config = dict(
    d_model=384,
    d_expert=64,
    router_score='sigmoid',
    vocab_size=30723,
    norm_place='peri',
    norm_eps=1e-05,
    positions='rope',
    attn_scale=0.125,
    extras=['capped logits'],
    init='normal',
    lr_head=0.00515,
    schedule='wsd',
    decay_fraction=0.572,
    seq_len=1024,
)
Below are experts of layer 3 (counted from 0) of a mixture-of-experts language model. Rows are named router (the router's row for the expert), down (a neuron's output weights, with its number) and show model dimensions 96-191. Each number is 128 + 32 x the weight over its row's rms, rounded and kept within 0 to 255. Numbers have three digits each.
After each expert's rows: a language model's description of what the expert responds to. This comes from a sample of Wikipedia text that the model never trained on.

# expert 17
router:149143075172120081148146085115133124121122117154153055120109182164077161074156116127134133114102089147112097093177187134165146121137157097130124106119135089082158205181169131152111103122107130123147083154086133064141150151135120117171089164176220197220115143135109098125109126116145158066
down0:166092171083137106121134174151118124152164196088152115125122111147128144080112156129141162000082111067192094100166078160113167122112093132069116183162097146140141161153125119156154120131110124130121153138139117087104113126137155138130131098094110112115175140119109164132198155050142133185
down1:111113138139149082121193112096167118184072159076159156158134126109184147149130129174117149148127112087162152134156089128154111168070207102097144131135123128121162143134109112144108104183107099156151139058123135077113110144172184132126075154118116211142182109192178117147099154117132089144
down2:117161126109121137089107148158156119129107131152127113158132107166182126130106150121138144124128142117100126133159137147123143181177098172130129119100073201110105154142089116171119144124179175157129146156106120153124122103080138170143121108111113085131102138095088133098165142113174099138
down3:093099146130103149126127133113167126088136160148188106116132131133122143124105172168147096159113171109121147077154136122109160124116143195122175178175113107093111124203128097134123093115137134140120116086123153090155099141127155109118086099128158127124092154167106137143100184110093160108
down4:157136169146095105156153150181126162081103172108118131143150137087124148067141163115099106135174171139158130144106141082071153165126143077151071131155085107089130066141137111131115097116156180061150075111148088135108134169178149129124158078152121141143187149148142085171104134117102118142
down5:130161152127121146045120166171188133109141096163164112114098125099073141080143102148103170166126074160179126178133115120147138139129118114100095082056121142125146096141107065179056127136139044114067108096137050172092118100123101105170101118153134090153062153111071117105181101170091096136
down6:152196097125123159090098098083122154134086165146128069117178158120114120155122170175102106145149132148193137139112158141165079077149102101138105101097114119128119107130088111148195100117095141138171128140094146066086082077105137088131171164125068131108114115112188182142104145085159109107
down7:131137133131087121096066115154090130114068098137163059131157092088161071126162099125107131162127097127146127129181115185124101100097141104169159185121156152111116127134115139195132080138135133111168153035199093166147170149170191124133147176118139125124150135136126178192127056105114148113
down8:129151108157136188100128104103098134090128179151110164081147129138086153189159147142102118147137163150130140173137126190086078146165078093125173144101175097068141166131123134059095136164122069053202128112122124109104185219114159103165150132047133089131109127041111144111114079115134042161
down9:093057122076129109103133142126166082178114123108129146104127162099092145144151097135129168149174158142143084161154116113148123103107131173158139165077039156175134097154171117154137130151178172116185139137156105158107057110147125159165145119162118110085127103161098187128146165151167133094
Description: Parenthetical list openers. First word or fragment right after an opening bracket or quote in list entries, such as born, died, disambiguation, July, formerly.

# expert 53
router:105223107167105115150127125141120100133101088097098164135118158156100189098195158116149095111129083163149104093166162120129150184130121102131110133126093093070171108115159146132143089099064153165135121149103099113113155118128177092158137126102206158155133166141075110121116163139125203154
down0:128161085148123130105147203151098119110156155102112125162126097179094252107133159132161108162093085136157112138115150130127156121107143103170136137175059087081107173128131127117108118146136101191142102217107087129125132141099123148144130119126211106109115098127133119166117126148166142183
down1:220101151143111139095208115136065110125145132114168131108201110116113094127135173106211126148144127103088070107166144120158160131134163086133125146106124158088119131131111173175062106146072141166160113050124155150152150117160106085136157110190159170111141100107149077120133128069139099162
down2:174095142141152145131099135143133222129175165107126151123112106096143071109107097101147151126161176086113048118107160120095096148111108071185166132153126140178094131130138066123125207134145137103103146065099164089113103080100150124136165135169060117112175049088110109147138129143089083099
down3:147116115118143066148154148152097135124123127116176122088126166100161134071130131152152160123076184107160087098118151111043164100091140076126111128111118138193139110100104084184159107119178143130149095118128114136102162164069120145082131132112089123149090141125129140082152142129126103120
down4:132126153133116181172183109116128146111119103129090162110198200140129154147158155150088051125116067126111157108089121093113131120125147123055099144143142095125075115102149170108191101144130156166092159100107174135083149182203189132140079108086178134169184140185181115121145142134154171159
down5:129137103128172120163213121092145110134138087124009120082108148143138157180182159098165159148188113160094139138109089114131149108136095147144110111125134124131096135137134107101094118124125105154034192187106132173156123118143169092109078113054134153141163097096162125142134124060188134151
down6:111134068136159184115122083140150124038122070150100119080166194094098113153141174102158177115132067119162126151134186144197133118145153084176142090111109150080159100113078088119141119102142131175148061123080126145204096073146178128092120142122094112113100118128112126109095160135044157147
down7:086160138149126114088109176204165121091119135113125112205074117186076125093160145131110135173137128120168088093161149129059143145117125189115092142130146134109106089155140183161156136162101074099107105219127158099101161099155116089120112139098136185147102132158132128120173108137131144132
down8:120079094120158125185147132099151185137160141137151114121107160123145105124119092108144089140114131133170122134139132129129067124143179148057131119092147125143128166145189144130123096080115183173036143126165180172172085155158165156133137119075095092097140173119182157091123138028128138110
down9:128069142154106125108196147127171122187135135140083140135152108150137204110139116114128087097139128109069128141070174153172181131102197072115102086153175159059108165044113184160123142062121104154120112132119145147128103115104112133135031125064110188100190111196102158112158161107133187134
Description: Proper name starts. First token of proper names after commas or prepositions, mostly given names and initial name pieces, like David, Steve, P-yrkagia, New York.

# expert 30
router:120151106091094097118099099140121149139194108150143055104129150193111203126176182102096126069093102111144097134130144183131097123104135062148149143063129091105139148126125133159152084124112158140134102093151131091139099097158161155149145121163214075130150126147093132128093145095097121112
down0:091142181130102153142105144114083093156157162160115110069153160099108110146175112124126118099116152111111091151142104110062144135071114125199136113147199167157125196134071107100124138142143139106090128147076099115116148127106130154156150127149112062150110131101138109127124176194180122108
down1:068130111087089100122107117107082110129175159152106098157117088131145135077173089107136122097111071155112098080124121163109114166131152133144179112088119087113109134123059141085138193127094152061125114084156129086099142138096149148219161097160195064137110157114159138204148110123141114086
down2:109155109140165177065115093120068110144130085115115090107144125080135145211148174108120104097128138099130138179180152091158155145166124155141186108109148082162106102181133160129152138082152102136129087131206158201150165096143134147130121085174160141084146109142124140089106131114160152156
down3:168158134127116127094188098089133120165171101137104125085107080196146117139081110090135088132180122169180114112125111109115117152121064080139106158110129141122136125166175165152091152123151154171108146129103099158128142150152129156148189120165127137151146134173156130093089131058110193088
down4:091086150136043133078126131124116136128113119138151117150100115114116119143107140108100124148137114125107063090164111133125184079115157121112088208109133183197138087081155142089109121123110159061135130139164115117117138146070117155183173143122069107094156090155127123117140156140128166115
down5:124153094166132137086122135117199132139074118107168151152110100157141160051094139131177118184153100118140098191194122131142147121122162125067142115046199115136119070119138160137128133156120160141080141112151146136077112115196098119154068081101116181147109101154203121151148129090204135118
down6:063115126112145144122119134137092083120139131183153123162130070159147159113136115085156112160155100190142133103131171174126107135126123158123146080147179098153062136138079058146172168117129091107167130122114110145145107137117145142134069143076132150068073141128101049098226151123195117147
down7:083131144151159130088136097144150151149115196084119112155118065123119103125115109110130161116147168172097179172074144170086154165137145125131119175127152151172164165089143058161115146107098173095120185099178090164093100129149117126151154133150128128115094104144120199087134116162152078119
down8:127173149108152118154118108123144113139112101104165141113126122141128125122182096148144142153153147118153137136153155081125117174118179103140206106072169178134148135180127124115174148112114110152113092163094181155087108073185140143120080120099105166070133167139124155142128154113108144161
down9:115127119120111123228119127067109152062157169122103097124144196105100174097092187116109138099108051066105106095101098159116163197098131110154100145149066128101143111140162134118156124146109157103102108100118073077115160164138109119114123140076161074164134092176111169122100108169118115166
Description: Infobox field labels. Field names and colons in infobox-style key–value lists, such as Coordinates, Born, Website, Phylum, Spouse, Full name.

# expert 49
router:120194099089109135159116073156131171157215131099153134071120162213103179116149119070099117075087112110109103085130129163140070115128128053150130126093131113118138167103116167202146084133098190083163074076159132107150116085162184158177120128160240088135149147133150106133127136076126137156
down0:103079159149047117160144125082141149041134098101142076159071159142138132158087114106113165122200124141071135144110150106143124095081106107081144132103114069129082149085157106105191165135127140126174141086144136088131185171130139141096121127090144090129153117139126087129092147147160141076
down1:102127084137097154137127148066110130096145113132064111083121177131131099088112103172152091089167226134152175107152164122136168104169127100131149148065090163166103154136110122099094118134147086092110161103144144125047127121167097172136201068106103115147129152130177112118197100120183125136
down2:170185125066137148209127107087131095096097131134096152100130157153158075148106118117109140145112165166101098121154167123131183138145144099146134099137073079136109160111110113145141138134177094150164019087118138148084191106193148085140171102146135102128161066135144103038114112110115086136
down3:118112134116111139154128177147140146136126137111122134168158163177083083124136078165113129156084161121157131149174162143106112174111181121084142146050101100096098087089093137128157180068135093107153098169138090136126123078138145134131139132091172209135129082130111148146126090148115081108
down4:095177137177113131181118093093083118138120092127122095150173164114109161131115124131106137173134178138113127070093131133109118150186135126124088180133089157105179096120108114092140160156092127053129110131112085128137164157088144124085101148155097110132151098102200158144101198099156081094
down5:159085103112086109129102165117119161095163103147133110115145169205166139128076120122159103069089167066149093079036129108156066108072157184101129129180094126096107176140114138079088113110086113192125168086113180046077107150082116128144142146158151115129112145106198084127188114146095063164
down6:101150187147148148125145167085116124095141161113137140159079164099120140123151131140191170212186100119109127120190120079109067050128114174102116140122100035196105133116110140105123169118123182138118124139113123077193134066170156110144137109122144133107190098113130171175042136066119126121
down7:196121087126080121143159153094143073125135178209093115066109153135199129161130071143134167128096156120114097110125109107067116191105135126108123109134076144114170125119133058112140132111140160159162143165134176157135087137147164099171096105165132062121093087084083148095107079088066125102
down8:157137130151094165156082056070114100079113153093097118157130065074092093143123121098169158070128098076182089164119145125124055155161132118125098098130190137178148159137131148144144129160056148131163158144105123120155128113122144124135129165145138164136163141098162109113177142138153144104
down9:147135140164104023124152162064087083144133123114148140086187128158114110151150131127169140109114161063044109110121140153136138079099114117056149131127166136136190134109130164140162152118131118071202083098195107153121102102087123113188128144126173177072101121140110099151083111115105126098
Description: Infobox field labels. Field names and colons in infobox-style lists, such as Born:, Died:, Species, Phylum, Coordinates, and colons after years in career lists.

# expert 44
router:115164080133096121127077094185154168130107128140150143049123125146112212110171122120150103131091139134124171147147138112173108145130113136144173144108149067141162130111123137117126073124117129145127098126087108070122069128063134109177106141118207132121075133178127078150105171144122200129
down0:100166198144160125004120140157141163143157155068209136161144097186140133170104121174129130142059168176119144132095138140150099161117096214130113072147150111128116164117164115149141186142134112088113125098147112144124107159150087086128095101148107120158139130154152123108093111124092180091
down1:126036129134147115138087129123093114162068104078135120104085153134093150145160145105131137099054098157118084126158154162125127125163124134124092106122159170100078088113123125111180147141118113149141124156078146129134157175073167158117150140152193123138148075039116083146076113098082128174
down2:133148163120124122148098176161132137187111093115122056184126139097090109052125149119132125131210143154144183108135120080144178105136170083118066092114144162150130142146168120153159184108113072118105130143124129096100076103124101149116143154185079161127164104140141089109125097156153150167
down3:124158139134115062124105151063133126149166113147138097160178172137130141083139135109077108122090152133140099101125117184125151104059152151181134158138095136130144153184102147158099183102110119186139121162122098093219124158082176197164098146159092090090099120098107160112086178163137131096
down4:159104185154112164114091132132151126141170164108115147086150117129141205114139119094096096114125112183136170139147138091151103131108107110106156137168135194151172173085152118207112174154102124108126143128205128092143160080126098130182147168172083147129128127141082138162115082118156131136
down5:131133062160172092103110115130089118125118145144114129128114143133142115145133062123082161137119096139125116107066094142116154113091103154079180224100159146151151066144087134131106120139185092167110156164168143145115139118081139178102102106140117101076095116127085162165096118142112105140
down6:164172183120123153175183076105113132085105090122120193138173174214149076150140113086123132161159156120153154120123158135140130186115075141127080126075129135181176139125107212134108120112106138132139119137170141083188098123119097127127103116178090217137133147115105149133155159107083150126
down7:102161139170130101078137112114104098130156181170157112107177125069104144164094157101135170152150132121081121122115139147067114135137159078107167154185094054132105179190122091116106171146183077155066134134189140153164140129138156137106079179074127138095069137104080178094126140098137181039
down8:108136146163155148084157102138136134117112159147166106171153191091122144198108142076110125140145119138154107184106130113141155111123105114144064171214093173079131207120088161164081165092142161118118070160172133114058189107101160101173212108138083130153059067196110143145055141147132152135
down9:125136109154122098098110159157086147110084112085136171102180115128098150129123138074116126127144172148134147124127194153170102109084104165135118159128165110119139117071126121146052122102089092110133095113170154151089137073108127148170148140138162132095112091150127157142091101117137183148
Description: Final year digits. The last digit of a year after a three-digit prefix like 200 or 199, as in 2007, 1998, 1951.

# expert 27
router:099101057147124143149147047099183084135121146163139156067102169148083178071144125114137109104068130145182149125126198153143118212084166102146156185087149084142158129161157146134119084134067187147095092174075109117146083086134151119158132131107168159098129142108143117089129171104165173132
down0:089108108129181120134155148082122135164133090121088121107120131130102100162142113101096163097146137104142126162170130179123184117171144152124097099153139089101119139142073063070135168119169131158128082114106152133162105161128165211179127150151154154074132122150094154144133141128139162052
down1:128166127110168117124098133084070172127170181168079163145157160121090107191093065152174150161183142100171107166109186118201101131135136107094063087164155111103097119088160055111112130081112125138148137126042112177136142129080097124091141165135100187074133102142117088122097139076117165128
down2:154104141107139137104113126105123153136101149121094208135117128156081147096119154134100156215127136098130156104146144099180156173172153155136108139097096083187138062122125169149179124135098129094141158093028154150185090179140115132087082105112146111120128140050130199126120124167116117116
down3:107106174161144143112170148105093166125104108150124131151146138136163178184154068096083087094155179102135087131153146138110179139112074118175209053103138100170165201114137094137159135175162154153159097127155132156163083155150142184153093128104116094076097092186079094107113147204100117127
down4:095126117165133099067140130141094128139076110101093173078160138046093123183119142118070113099176136094114090095137081169076129144096118088122141120131135125111141113174117107156140155173178149148117176102041209108098133181134089075092123070096129121081117136167154108151068149095099179173
down5:146154078127087152122135112149199071163114165154110058161178167123106122126143119157063135132129093139103162135152091107063113103193099063160116104120162100116140069135074174115165145148127107116103096125120192111112104106085115116153125118133063150134139099111113161113111103082143101108
down6:105082075123157158176188167053127083115107091136145109132116089118102082149075029127121145119174162091174121121105123104118093188104139154137100141151086105111146117135176124140138121141117173127107141159155147169083138145113124095083158111069123171084149128166130082113149172143143158146
down7:092136178145081096132168062167108111140083135124143125083133147149156113142077111110126086164127139129137174135140133176151159098113067116141094186122070061188152139139169102143113094113114156160105131155085130148188078170114101083136105106122134113128096146070097147158126117129128112110
down8:128082137135096123076175077103195162102135161178101104152061144093166138079091176116187110061129182108102125126130096141120145051185157155164121158158118141147116144075122139101137077160166131151143088107090070049177141169151138174121098160135114154094183146173164130132126156141100164107
down9:170149157174072067105134056186086182111142125165161132160149162077148143184130078109107171150111114148063212131103140180150167078169096168115148087115103112162109162118100156158160126131132113101097116088117133135151140182151112182130120145164157136091091147174098146153131160078153103101
Description: Numbers and title ends. Number chunks such as years (188, 194, 202), thousands groups (000, 500), the word century, and closing "=" of article titles.